config.toml
normalize_top_k = false
lr_head = 0.00901
batch_tokens = 131072
Below are experts of layer 6 (counted from 0) of a mixture-of-experts language model. Rows are named router (the router's row for the expert), down (a neuron's output weights, with its number) and show model dimensions 0-223. Each number is 50 + 10 x the weight over its row's rms, rounded and kept within 0 to 99.
Before each expert's rows: a language model's description of what the expert responds to. This comes from a sample of Wikipedia text that the model never trained on.

# expert 0
It responds to: Proper-name tokens for places and institutions, often the second word of a name: States, York, Carolina, University, High School.
router:42 39 48 71 49 54 35 48 47 63 46 49 49 48 52 47 54 61 52 59 44 26 58 54 46 48 67 55 70 42 45 64 55 50 51 54 39 58 27 44 58 55 50 41 43 55 64 57 44 65 43 70 61 51 60 43 42 44 47 45 49 48 39 44 53 48 44 72 53 53 57 45 54 63 37 58 47 67 53 46 57 51 52 42 54 32 45 49 57 44 52 68 59 45 45 52 50 47 59 66 52 33 40 31 53 43 56 58 70 43 49 46 35 31 39 54 53 37 47 55 46 43 52 63 49 45 26 57 61 49 57 60 57 37 52 53 71 56 48 39 46 60 64 42 58 33 35 42 48 37 39 41 52 41 54 52 47 44 52 59 69 68 52 44 60 55 65 49 46 45 42 47 56 60 39 39 68 56 47 46 36 43 40 50 46 47 42 51 41 34 52 60 62 61 67 55 37 63 57 42 55 56 54 21 45 46 55 68 60 26 65 47 34 41 44 72 46 73 41 44 32 46 55 40
down0:42 38 62 77 57 43 50 55 39 51 40 66 53 57 56 62 49 49 62 49 38 61 63 50 49 41 43 64 39 45 38 45 36 63 60 73 55 42 58 52 35 57 38 59 48 59 51 65 59 46 51 53 33 51 49 43 58 38 35 37 64 51 29 47 52 62 48 40 60 56 39 79 41 54 49 41 48 41 43 41 53 51 45 46 52 62 48 41 34 66 56 46 47 42 71 24 55 48 55 52 51 52 59 39 55 39 47 62 39 58 41 63 54 49 47 54 65 50 52 56 56 48 38 51 45 43 49 67 58 49 29 30 51 52 54 59 53 61 53 36 63 56 47 51 47 52 41 48 50 54 59 43 48 32 39 56 53 64 46 38 50 31 45 36 46 54 45 33 25 60 54 38 60 65 56 55 54 30 39 42 41 52 55 48 63 47 67 56 45 60 45 42 41 56 57 49 65 60 32 59 64 55 41 59 51 48 46 27 57 47 40 46 41 45 71 41 60 57 68 57 62 54 55 32
down1:23 42 45 67 56 36 55 46 33 31 46 39 62 60 27 55 54 57 47 47 62 64 55 46 40 59 41 47 32 37 45 40 37 39 41 55 64 61 56 47 35 27 53 50 60 50 37 37 38 61 35 49 41 45 55 46 50 47 32 44 50 45 51 78 44 53 51 51 48 46 67 44 41 47 53 47 33 46 63 38 54 49 48 61 42 50 52 54 47 35 56 51 55 54 37 54 44 57 53 49 45 51 58 69 57 63 43 35 38 57 52 60 58 43 46 43 32 71 48 44 51 43 33 39 44 36 45 41 59 66 47 49 48 62 37 60 36 49 63 35 63 29 38 46 44 64 53 36 38 60 47 59 36 52 65 38 40 36 55 33 59 28 31 52 52 49 54 51 71 57 52 48 50 47 53 65 39 62 58 49 60 48 37 43 44 60 51 58 57 58 59 53 55 45 48 49 47 59 65 44 46 46 47 50 71 49 54 50 60 73 37 46 64 46 38 50 52 39 41 46 49 57 40 50
down2:71 52 54 47 44 44 50 69 55 62 60 50 56 55 66 64 43 42 54 41 43 45 41 54 49 52 48 48 56 50 55 45 48 46 40 54 47 49 53 35 46 40 50 37 55 51 46 47 59 43 60 45 47 53 47 57 57 45 24 49 44 48 43 49 59 34 51 50 68 50 48 63 53 48 66 45 42 48 50 45 50 39 34 28 37 56 48 57 47 72 67 37 60 66 70 40 61 55 59 60 51 56 52 67 35 63 40 53 66 60 35 54 59 64 58 35 55 45 46 64 48 43 42 58 61 48 44 62 60 46 50 65 38 30 44 51 55 51 41 47 43 53 48 39 58 38 46 51 48 27 47 66 38 48 60 52 37 48 48 65 47 67 38 42 47 49 49 70 61 42 29 62 66 40 23 58 61 39 59 52 46 57 39 58 39 57 52 54 47 46 62 63 43 62 33 45 51 65 50 54 42 56 47 62 38 44 53 86 61 38 35 35 44 45 58 49 48 62 55 57 34 59 63 36
down3:60 40 52 46 36 55 58 50 72 45 43 26 36 56 42 33 27 52 44 56 61 56 41 65 61 44 49 48 39 56 34 50 26 38 51 52 58 57 52 62 59 42 40 38 57 41 58 23 44 53 49 50 45 53 64 46 59 44 57 50 37 37 54 35 50 64 50 51 43 46 50 50 49 50 44 39 36 49 59 54 43 41 58 66 61 60 46 56 42 56 47 40 35 46 48 71 35 41 49 58 51 60 57 52 48 47 57 61 39 59 36 36 40 51 57 35 39 48 55 47 50 46 67 59 47 45 53 59 48 52 54 45 33 32 53 49 56 53 55 41 52 52 38 42 47 41 54 47 46 50 54 53 75 52 46 41 61 48 49 60 43 48 36 25 55 46 46 35 77 35 58 60 33 34 47 44 52 50 52 33 52 53 63 47 30 41 44 43 43 37 43 47 45 66 42 59 60 60 45 34 56 43 60 51 61 70 47 45 41 47 29 33 55 58 42 63 68 44 51 50 69 31 40 37

# expert 9
It responds to: Middle digits of years and numbers after other digits, e.g. the 1 in 2012, the 9 in 1969, plus en dashes in scores and ");".
router:67 62 53 34 43 53 65 56 50 47 30 45 56 47 63 59 64 53 52 58 44 50 61 46 40 69 61 63 64 48 57 54 31 49 50 37 61 44 44 62 63 42 40 60 60 49 38 51 49 29 49 39 43 30 48 40 47 44 37 29 64 47 50 32 31 49 39 55 41 41 48 59 48 39 45 62 49 64 49 52 41 54 43 56 49 48 54 53 48 44 64 65 64 54 53 45 57 43 31 69 41 37 46 80 53 56 51 48 44 73 50 43 44 43 50 34 58 50 52 49 25 68 63 43 52 62 38 52 39 46 32 49 57 69 60 43 41 41 54 58 50 51 40 40 55 49 45 26 44 44 56 48 28 46 44 52 67 59 46 60 36 52 32 54 55 58 66 44 57 44 54 55 63 46 59 47 45 53 39 58 55 65 59 56 51 56 55 49 56 50 57 41 54 58 41 44 44 36 51 43 41 47 28 41 42 47 43 60 42 45 41 32 40 54 28 51 43 68 57 42 63 57 45 53
down0:48 42 36 66 43 44 43 57 39 45 45 44 53 40 51 48 59 46 55 71 46 52 49 54 48 28 45 30 54 56 42 68 58 51 26 50 59 54 39 29 37 49 47 52 36 59 57 65 56 47 40 47 47 49 48 59 55 47 24 48 59 50 56 49 57 48 58 64 43 63 54 55 39 70 51 55 53 38 46 49 56 42 30 38 45 54 52 55 48 51 69 47 36 71 68 48 46 53 40 55 46 50 69 50 42 56 53 47 48 55 52 54 59 47 49 62 51 42 62 56 67 47 28 47 52 46 76 53 55 52 58 61 58 59 45 39 61 38 60 70 49 50 58 69 53 60 55 74 56 37 45 66 65 51 55 61 51 57 34 53 57 58 39 55 38 44 58 57 67 74 27 65 43 67 41 41 35 57 56 54 60 67 39 45 44 39 50 44 58 50 50 43 37 66 61 58 43 50 63 49 43 38 28 49 57 48 65 42 48 45 35 42 44 38 53 37 47 61 60 55 48 51 56 58
down1:40 46 53 62 44 50 52 51 34 48 40 43 48 48 33 53 52 38 55 51 61 35 59 49 64 54 68 44 57 49 53 30 53 50 62 59 37 63 53 54 51 55 59 38 63 52 59 50 41 72 58 41 53 53 61 59 27 40 74 62 40 46 56 66 58 56 36 38 52 48 53 55 53 38 65 57 39 62 42 56 53 36 69 49 61 52 55 35 55 29 40 48 37 64 58 43 48 34 32 53 57 52 49 36 56 70 65 41 60 57 33 60 52 35 63 52 43 46 64 58 48 34 47 50 60 51 43 57 58 61 51 48 43 25 51 39 68 75 58 36 48 65 61 45 59 46 55 62 67 46 42 67 58 59 50 50 51 45 48 43 68 65 40 57 31 42 50 48 62 48 47 50 52 42 34 67 58 53 46 48 56 52 53 58 33 49 43 56 47 42 45 59 29 31 49 47 38 59 52 42 48 62 59 37 46 55 42 46 39 56 53 61 52 29 38 46 52 43 52 43 55 43 59 34
down2:57 58 47 47 57 51 71 64 46 59 58 49 49 64 43 34 34 28 54 42 57 67 45 45 49 71 52 42 63 46 52 40 33 43 56 66 33 45 49 50 46 61 26 33 48 50 38 30 49 50 53 57 47 35 59 53 44 37 57 50 50 74 52 28 37 43 57 41 56 58 58 62 53 49 48 83 52 42 46 60 60 39 61 39 51 58 32 53 49 47 38 47 54 64 64 68 62 57 67 65 48 42 63 34 32 48 49 48 41 47 65 38 52 43 61 45 41 57 61 45 43 36 58 50 52 50 63 48 50 44 52 63 56 62 49 62 45 55 42 47 45 51 52 42 39 57 45 49 39 53 34 58 51 53 44 59 45 51 68 47 47 53 50 64 46 37 36 51 48 38 51 44 55 40 48 51 69 68 52 55 53 44 51 52 44 57 58 52 57 71 53 51 18 52 49 44 55 44 73 50 39 59 45 43 32 45 39 38 40 32 34 55 51 50 54 58 61 49 49 42 48 40 33 40
down3:64 59 54 55 54 62 44 35 45 66 40 51 56 55 53 49 42 58 73 38 61 56 46 53 28 45 57 50 45 35 46 45 47 51 47 51 47 62 53 56 53 57 58 33 48 53 36 45 44 60 49 56 65 68 63 40 50 50 81 53 49 50 51 54 54 53 69 49 51 32 36 49 67 56 59 66 42 58 48 59 75 40 57 28 41 38 49 58 56 59 46 46 41 56 60 37 60 41 62 59 53 53 40 64 57 43 42 60 56 57 62 53 38 52 61 52 57 53 53 40 54 47 60 48 52 35 46 53 66 57 20 47 49 43 53 46 54 51 29 36 39 55 36 50 52 38 56 57 37 49 46 60 33 57 36 77 56 58 22 36 62 48 49 50 48 53 54 57 50 57 68 49 57 45 48 35 54 35 56 67 62 50 50 61 50 64 51 56 55 43 35 53 46 49 58 43 51 55 53 57 54 37 50 58 46 54 42 70 57 39 55 34 41 39 41 41 66 32 62 71 37 41 45 49

# expert 11
It responds to: Opening capital letters or early fragments of names and rare words, such as Sch, McC, Ger, initials like A. or D.
router:31 32 42 62 50 51 41 33 44 56 34 62 55 48 57 37 36 48 47 40 51 65 56 30 47 63 50 52 41 64 28 39 40 49 39 46 49 35 46 45 41 61 51 43 51 51 36 36 50 68 58 49 67 61 22 41 56 52 55 45 67 40 57 45 68 44 37 48 63 38 42 60 47 43 41 51 53 44 51 68 54 58 59 57 41 53 65 50 45 54 48 38 52 46 65 48 50 59 44 40 59 32 70 47 52 45 48 42 51 48 57 53 53 51 50 52 57 49 57 37 47 48 49 47 45 53 60 31 43 42 36 38 48 49 43 40 45 32 53 50 30 42 67 65 54 50 55 47 40 42 56 42 48 45 43 14 52 43 58 39 57 46 53 46 81 39 42 39 54 56 50 63 51 40 56 47 41 58 64 45 44 50 48 54 58 21 43 57 32 46 54 58 63 41 57 54 47 41 53 58 57 41 55 52 52 49 54 31 47 65 38 70 72 57 60 59 48 53 50 67 55 39 48 64
down0:42 69 57 36 37 28 41 38 45 46 54 73 54 40 64 59 48 39 52 34 75 49 35 50 37 46 65 42 45 43 55 52 58 65 70 30 54 57 49 64 50 37 50 52 32 57 48 56 45 51 50 44 35 54 47 45 50 47 46 42 57 41 55 39 46 45 44 43 45 62 51 36 42 41 34 51 57 60 49 58 45 34 51 47 48 54 43 38 29 40 40 38 52 48 40 42 55 34 40 61 39 64 42 54 38 80 53 41 55 60 39 37 50 36 52 48 39 41 44 56 28 60 54 39 38 35 45 59 46 72 60 45 49 44 43 63 44 47 59 52 57 43 52 46 46 49 67 49 33 42 63 71 52 58 43 48 54 60 54 62 49 43 63 49 41 54 56 59 60 67 41 54 63 48 68 31 46 47 23 40 50 61 45 30 51 48 50 49 46 53 56 49 37 52 43 52 42 36 59 46 57 41 41 38 48 51 46 55 60 40 51 41 61 70 44 57 33 51 57 63 53 65 47 46
down1:59 51 53 52 57 30 54 49 41 24 39 46 49 59 42 68 45 50 47 54 57 56 57 53 37 34 59 36 51 51 39 40 45 53 41 53 49 56 51 69 69 33 49 52 34 45 51 43 42 62 38 48 50 54 53 56 41 50 44 55 46 49 37 69 64 58 52 62 48 37 66 61 39 49 34 51 58 40 68 41 24 55 43 67 40 30 36 31 54 48 76 60 43 59 48 38 55 32 46 45 53 51 59 37 41 44 48 53 62 54 40 65 36 48 47 33 48 42 44 57 43 40 47 62 60 49 44 67 51 50 48 50 53 44 44 57 55 36 48 41 46 56 41 53 46 34 59 63 69 49 51 54 71 35 57 42 42 47 47 74 34 51 30 51 46 53 57 63 50 57 54 53 44 52 50 41 56 44 37 43 48 47 38 47 45 49 58 59 50 53 41 47 68 44 50 54 50 52 44 58 68 64 61 38 36 69 47 37 49 44 44 59 25 56 51 66 45 53 49 66 21 48 51 57
down2:55 71 51 46 67 50 53 61 46 54 55 51 49 47 37 69 72 51 57 48 46 41 57 51 59 57 67 41 57 51 39 40 59 55 51 57 58 40 41 44 49 51 56 49 60 62 65 55 54 52 50 50 42 56 43 54 43 55 53 58 43 62 49 43 46 52 43 54 40 50 43 51 46 48 49 47 39 45 49 72 30 58 46 39 50 66 46 58 69 70 27 61 24 52 49 60 62 52 45 34 55 51 30 53 58 42 54 56 58 50 46 42 53 45 42 49 79 35 36 52 47 52 66 41 69 37 42 58 33 57 70 59 46 42 37 64 59 52 31 58 53 36 41 60 29 46 44 63 61 66 64 66 61 62 41 56 31 56 28 35 34 39 41 68 49 47 65 35 49 44 41 53 72 53 43 44 41 55 63 56 48 53 51 44 55 62 54 51 37 42 37 40 60 38 51 52 48 48 35 53 58 36 48 55 56 57 52 49 47 43 40 42 60 58 46 62 42 54 62 37 63 39 62 53
down3:60 48 65 46 46 59 51 55 48 46 61 55 51 60 60 65 46 53 35 49 61 65 49 58 34 42 46 53 41 52 32 50 54 52 48 51 55 44 65 43 41 49 75 46 53 45 52 53 57 36 60 55 27 55 52 35 52 60 53 59 48 49 47 57 56 50 59 52 50 61 46 26 37 64 53 51 59 37 57 54 59 42 53 53 54 47 49 39 52 38 70 55 55 35 53 63 48 47 32 58 54 46 52 42 31 41 49 47 50 43 76 43 53 51 44 62 51 30 60 51 39 48 49 54 61 56 48 69 58 61 63 54 33 58 44 54 62 52 40 41 74 39 42 33 43 50 43 49 42 38 40 67 59 48 41 72 52 47 30 48 80 46 62 49 44 61 51 51 44 28 57 47 53 36 50 33 60 45 42 49 57 31 73 68 67 39 50 53 64 37 67 54 44 58 37 43 63 58 58 56 44 50 54 48 55 53 57 60 46 58 42 62 45 60 37 52 60 56 46 50 31 73 51 56

# expert 5
It responds to: Capitalized words inside quoted song, album, film or show titles and table cells, such as You, Love, That, Night, Dream.
router:56 46 55 52 51 64 60 52 62 47 61 34 56 47 51 48 50 53 63 52 42 52 55 52 57 29 47 54 55 55 67 47 37 57 54 44 56 58 41 56 38 36 53 62 49 55 60 73 43 71 63 61 51 48 61 52 51 56 53 55 51 61 47 64 38 45 36 39 48 38 31 47 42 61 41 52 42 54 56 69 60 28 48 49 39 52 59 42 69 56 71 51 51 44 44 36 41 49 32 59 66 34 78 50 41 35 54 76 50 67 53 49 58 49 63 52 51 53 73 59 47 59 36 45 63 47 53 45 43 38 48 34 44 46 57 56 63 57 49 45 61 49 29 62 53 49 57 32 46 60 33 46 60 55 47 46 63 49 60 44 49 45 32 50 49 52 37 47 56 61 41 58 40 52 30 56 31 57 52 43 64 49 57 41 48 81 63 51 53 61 49 54 48 51 64 48 62 38 68 49 60 55 63 66 36 48 60 52 60 49 40 61 52 40 61 53 64 50 42 62 58 58 62 43
down0:53 46 52 26 68 48 48 35 52 56 31 55 41 48 37 41 32 49 39 44 62 42 42 43 49 63 35 40 42 38 56 52 51 76 54 46 40 39 47 56 82 38 44 50 57 49 41 58 43 45 25 49 54 64 53 63 59 44 40 57 47 31 59 75 56 62 58 35 63 39 58 49 41 57 40 50 28 43 62 42 54 57 45 61 70 43 46 45 37 49 42 47 38 48 57 50 58 52 36 48 47 60 37 39 38 46 51 40 53 35 63 36 49 49 44 58 39 48 51 52 46 45 53 36 36 38 57 47 57 59 52 49 39 57 50 49 39 37 39 58 40 48 40 65 47 62 62 50 63 50 64 40 43 43 42 57 37 47 55 32 39 52 53 49 50 48 32 26 53 55 55 38 46 39 62 52 64 60 46 56 50 55 51 47 37 41 34 58 34 43 44 54 47 45 49 54 64 46 37 69 46 45 53 55 60 54 67 53 36 53 73 42 61 58 50 57 41 40 62 40 57 35 59 43
down1:44 66 56 37 53 52 46 45 33 56 51 44 45 50 47 65 55 55 51 49 54 53 41 69 48 48 56 41 43 46 38 67 41 36 32 39 49 49 55 62 71 64 49 49 45 71 49 35 59 40 54 48 50 35 50 54 59 55 52 49 47 54 44 40 41 56 61 45 34 45 56 54 36 48 61 50 62 52 53 37 58 51 58 48 68 55 45 56 42 40 42 35 30 54 41 55 49 40 57 51 49 52 46 61 59 39 47 48 33 45 35 30 45 61 35 48 50 62 33 59 62 43 65 48 26 46 55 63 29 47 28 53 46 48 41 62 41 46 64 53 54 50 51 45 40 40 43 54 45 54 42 57 45 53 61 60 41 68 59 33 37 62 38 70 35 54 56 41 49 39 43 64 60 51 62 65 36 38 57 47 40 43 25 39 45 44 67 65 51 47 45 40 27 31 66 64 37 63 50 42 55 63 39 49 55 34 62 47 59 44 56 46 29 68 55 47 52 42 50 59 42 54 42 45
down2:70 53 41 43 39 54 51 54 47 46 55 52 44 60 54 53 56 55 56 57 64 73 55 67 48 47 48 61 52 58 46 43 63 46 31 45 37 75 42 67 69 46 35 48 47 46 40 33 47 63 60 44 39 43 56 44 49 64 55 48 49 48 60 44 38 57 38 48 35 56 39 49 42 43 39 59 44 57 46 66 52 24 61 39 55 53 58 55 64 50 57 53 44 45 36 66 56 65 32 52 44 43 33 48 46 33 53 69 66 44 35 55 66 55 34 63 46 50 63 47 41 47 56 55 63 50 38 60 44 44 72 42 51 59 54 29 51 44 38 37 61 34 52 51 52 34 39 36 44 55 49 47 33 67 42 39 43 50 44 49 52 38 47 47 43 52 61 60 49 43 58 61 49 34 51 62 52 53 41 41 33 43 44 51 45 49 43 61 54 57 49 54 68 31 56 58 61 25 53 41 40 61 40 48 64 45 52 66 57 41 36 52 59 50 60 40 57 21 49 41 50 45 67 58
down3:41 42 43 59 48 44 57 45 57 44 59 66 78 48 34 54 46 50 46 34 61 34 49 51 49 31 59 36 61 41 61 55 36 37 46 46 42 50 45 55 41 42 37 53 74 60 37 25 58 61 51 52 54 52 69 62 54 48 34 38 53 44 42 49 46 51 46 50 19 61 58 43 44 41 64 56 49 33 49 58 55 45 48 47 51 30 34 43 53 49 52 55 38 49 44 54 36 40 44 59 51 35 62 39 52 44 36 40 53 41 45 62 54 56 54 52 63 40 47 54 58 61 59 44 48 49 45 55 52 51 71 59 55 57 53 51 57 47 57 42 66 42 60 49 66 34 60 42 51 55 45 52 23 54 43 46 49 60 55 47 53 51 22 54 60 54 61 62 42 61 31 55 41 41 43 65 57 69 44 46 49 36 41 51 45 44 52 65 51 53 40 53 45 53 73 49 48 69 64 41 64 51 36 41 27 57 47 50 48 52 64 39 53 54 21 51 39 56 59 55 48 36 57 49

# expert 4
It responds to: Prepositions, articles and commas leading into a place name, such as county of, state of, Missouri, then U.S.; also North, South, near.
router:42 42 46 43 56 44 28 55 52 42 42 63 59 47 56 47 45 53 57 58 54 53 49 63 37 50 45 40 52 51 64 42 61 57 58 45 44 33 61 45 65 56 53 45 47 47 73 24 58 61 60 60 47 41 54 57 39 45 48 42 52 57 51 50 53 42 63 57 58 46 55 38 49 43 36 55 43 65 48 59 54 51 54 33 57 45 49 48 52 65 50 44 56 48 45 53 60 50 41 78 38 49 46 44 60 45 38 49 42 32 64 60 35 40 38 48 68 49 59 27 62 48 39 38 59 36 47 56 38 54 68 61 55 46 39 56 33 40 48 61 59 28 50 48 42 60 31 52 31 52 44 58 47 60 40 61 45 45 38 57 54 52 54 51 27 43 42 44 60 54 60 33 55 61 56 57 33 47 29 48 49 47 50 48 41 49 33 54 42 63 56 31 45 52 51 58 59 48 22 70 48 48 45 53 52 34 46 46 66 35 58 52 50 41 62 32 17 44 50 41 67 40 51 38
down0:53 38 62 68 47 49 56 47 54 54 60 40 37 42 67 58 50 67 42 73 42 61 55 56 47 56 64 58 65 40 45 67 51 65 49 57 76 46 63 61 36 62 32 35 49 60 56 54 54 56 59 51 68 23 35 54 51 64 42 58 45 57 56 61 70 50 56 60 55 24 59 44 60 47 38 56 49 51 53 32 50 52 65 46 46 44 55 78 40 50 44 55 56 49 38 47 54 60 66 58 53 41 57 55 53 35 51 41 37 38 54 72 43 44 52 28 49 34 57 48 60 56 63 67 57 54 58 53 52 57 40 54 53 51 34 36 50 43 37 55 38 66 41 61 53 57 48 53 44 57 47 35 54 43 43 52 43 39 69 42 39 56 51 55 47 46 55 52 65 43 56 24 33 44 61 49 64 40 51 37 41 52 64 61 50 47 61 30 50 60 60 50 49 57 46 50 48 60 49 42 61 40 64 48 59 49 60 44 63 39 46 44 59 56 51 52 61 48 49 46 63 36 42 56
down1:42 77 50 51 60 52 43 44 60 35 52 57 52 63 61 66 41 46 30 64 40 50 59 53 49 36 48 51 38 62 33 47 42 49 54 66 38 55 52 55 44 60 53 39 43 48 42 48 50 50 66 58 49 48 43 34 57 46 85 52 62 51 54 52 29 33 47 33 40 46 46 65 63 61 44 51 54 51 34 60 52 42 59 46 59 66 31 42 39 59 62 47 45 52 45 51 54 51 39 58 34 49 48 37 60 40 50 56 50 54 52 63 27 46 49 50 56 46 48 51 62 37 48 45 61 30 33 48 53 30 50 50 45 56 49 47 52 57 42 48 30 34 50 65 55 46 56 60 37 44 46 44 51 37 45 72 44 59 62 57 63 55 37 27 34 66 47 49 60 32 35 55 51 57 60 37 52 69 41 48 62 42 68 55 44 40 53 56 65 50 51 51 57 34 58 55 59 44 39 37 56 49 62 35 56 49 42 66 46 46 47 48 43 45 50 31 44 62 49 36 47 57 59 35
down2:38 60 35 53 57 48 54 53 44 55 68 52 46 40 72 48 40 41 42 69 46 33 69 54 46 46 44 63 48 31 61 62 76 60 49 63 69 45 44 51 58 46 51 52 45 54 42 57 44 37 58 30 51 29 61 46 46 73 63 47 72 61 52 52 50 53 47 39 65 42 54 56 52 44 45 68 50 41 38 49 62 42 22 48 38 45 52 56 53 43 49 50 46 44 49 40 57 71 41 51 45 47 36 48 63 59 50 70 63 51 60 50 44 49 57 54 49 50 47 51 37 62 65 43 70 57 42 63 60 25 47 57 28 44 53 60 42 59 48 54 49 61 44 48 65 42 53 48 28 41 39 45 32 56 46 82 54 41 38 53 48 49 45 64 53 62 35 55 70 62 49 57 65 52 49 60 49 60 53 54 40 46 56 51 45 47 40 45 57 54 61 62 56 58 47 40 64 60 47 43 54 34 57 53 42 49 45 65 40 58 56 47 50 34 49 55 58 50 47 67 55 51 60 46
down3:66 47 41 51 40 37 42 55 61 42 35 46 54 60 44 40 55 33 55 68 62 66 42 50 48 53 31 59 54 36 55 62 60 55 40 40 41 44 53 58 67 59 35 64 48 44 37 64 58 40 38 36 41 56 35 52 39 54 53 45 51 63 42 49 42 52 52 53 44 54 61 50 48 40 80 25 56 51 43 43 55 45 49 61 53 45 32 38 48 42 48 50 54 37 50 60 32 47 38 56 58 57 38 47 38 60 78 56 53 55 49 46 59 47 57 64 67 65 61 45 48 51 50 44 51 53 50 57 46 60 39 53 33 61 59 53 34 63 59 46 53 65 40 53 51 50 59 49 61 59 61 42 64 61 44 27 40 35 62 48 25 61 37 50 67 52 59 61 47 44 39 38 52 35 65 47 40 65 56 39 35 45 49 53 60 68 58 35 64 40 37 45 43 41 54 51 58 41 65 42 38 55 49 39 44 59 68 44 56 58 36 49 56 57 41 61 59 68 52 44 44 54 56 57

# expert 10
It responds to: Single digits inside numbers, scores, codes and chemical names in tables and results, such as 7 in MON 7, C-133, 19,023.
router:40 40 51 36 58 60 47 62 53 43 65 55 35 49 41 45 57 36 52 48 52 55 50 33 53 44 43 53 57 42 35 46 48 69 46 53 45 50 46 44 43 39 63 42 44 39 66 57 44 56 38 55 57 34 53 53 41 57 50 52 45 64 56 53 59 63 59 42 59 53 44 56 61 45 54 54 40 46 50 62 45 57 29 43 43 51 62 71 58 51 64 57 58 34 44 39 56 58 44 39 76 39 42 50 52 55 43 46 66 53 48 41 40 34 62 33 34 52 66 57 43 79 58 58 52 62 60 46 53 54 53 66 47 49 50 40 53 55 58 59 42 55 37 42 54 61 56 31 40 59 50 48 70 31 45 45 58 51 49 39 57 50 54 34 54 43 47 63 30 56 40 38 46 56 55 36 43 50 48 49 66 60 64 54 48 53 36 44 47 56 43 70 38 38 56 35 58 43 46 37 68 61 54 38 87 57 53 57 42 69 66 41 60 66 35 31 46 54 43 50 54 41 53 70
down0:33 50 48 39 43 56 64 52 49 48 55 55 65 52 53 45 28 51 52 51 41 55 55 46 36 51 63 74 62 48 48 57 64 49 35 52 43 30 33 19 37 50 61 51 56 40 47 61 51 49 50 40 51 40 51 58 42 57 51 53 66 25 42 54 60 66 52 42 58 59 45 44 45 40 45 54 51 58 56 54 52 63 56 58 27 56 59 60 36 43 52 55 35 65 36 62 59 67 34 29 49 40 52 72 56 48 52 56 71 51 60 67 48 43 46 33 35 57 41 49 56 43 55 38 72 41 46 65 55 42 57 39 58 39 69 52 53 42 61 56 54 51 37 52 42 45 67 53 52 55 45 57 43 48 61 52 54 58 34 58 62 36 57 49 52 44 60 41 48 52 40 62 56 56 48 44 51 38 40 51 43 56 44 65 52 41 56 49 40 61 51 45 60 54 58 48 48 49 69 59 56 53 45 47 59 49 42 30 47 38 37 26 47 46 52 75 53 27 57 47 50 63 41 68
down1:48 73 58 66 58 51 48 43 57 46 48 56 51 44 49 56 39 51 56 43 53 46 62 39 47 59 38 39 57 53 45 58 41 34 35 62 40 46 44 55 38 46 34 34 54 38 59 51 63 37 56 44 54 57 63 09 41 46 49 50 43 57 45 51 62 54 57 43 55 34 58 65 52 54 48 45 61 56 43 58 32 53 27 57 44 66 61 40 50 45 54 51 37 71 46 45 52 59 36 52 45 55 39 57 41 49 55 38 48 54 46 59 47 45 43 52 44 30 46 51 46 54 53 42 53 59 55 38 53 33 51 56 63 37 68 47 36 45 38 49 60 48 60 53 42 43 43 53 49 54 39 57 39 48 70 53 50 48 59 34 48 62 59 50 43 51 44 55 62 57 41 47 58 44 44 51 52 73 52 73 54 19 38 56 54 56 35 63 53 73 60 57 38 45 64 36 26 61 39 26 47 40 68 39 44 67 58 64 46 56 51 52 48 41 39 46 53 49 36 42 42 56 36 51
down2:53 62 49 42 41 39 47 44 60 41 76 47 44 46 46 56 32 50 72 60 54 55 52 44 60 54 49 37 51 47 39 61 48 60 60 69 61 50 63 55 69 44 51 60 47 41 46 45 54 59 60 54 57 47 71 48 50 47 51 54 57 65 46 26 41 54 30 55 47 42 53 57 54 59 53 47 35 51 43 70 50 53 42 44 60 40 39 50 48 42 52 60 51 52 54 45 47 34 60 62 51 32 54 37 43 37 40 55 70 57 76 35 51 47 42 47 41 60 35 47 58 68 47 49 50 49 63 29 52 44 40 37 55 47 56 63 49 43 42 59 60 56 41 58 33 68 40 67 38 53 47 71 51 74 45 41 45 69 70 63 57 48 71 43 51 49 53 36 74 52 41 49 49 45 55 48 49 56 50 47 35 46 42 53 53 58 55 49 37 36 62 33 63 55 48 56 61 61 24 62 53 56 63 36 47 56 49 51 58 58 46 63 50 58 46 51 61 70 59 59 54 33 44 51
down3:37 32 25 69 54 66 58 35 53 69 56 62 47 51 42 39 32 48 70 39 55 42 49 61 44 43 58 29 38 57 44 59 29 45 58 33 64 35 45 53 42 35 40 46 58 67 42 45 64 45 48 50 43 57 65 41 63 27 44 51 51 55 54 60 59 42 77 41 55 49 59 58 62 59 62 47 60 52 53 59 33 56 48 54 53 36 65 50 43 60 54 56 44 58 66 56 50 37 69 47 44 55 61 47 55 52 58 55 54 59 41 58 33 52 47 49 42 55 47 43 45 30 55 57 62 42 46 54 57 60 62 46 57 44 53 62 55 50 58 41 57 36 55 51 68 67 38 45 45 50 40 58 43 47 51 56 27 49 62 64 53 66 21 34 57 64 42 52 42 54 50 56 38 53 54 52 50 64 54 53 63 36 47 57 48 50 37 57 46 46 54 66 54 51 67 47 47 41 46 33 40 39 52 51 41 48 55 44 62 42 45 55 70 46 54 52 49 55 43 34 49 36 52 67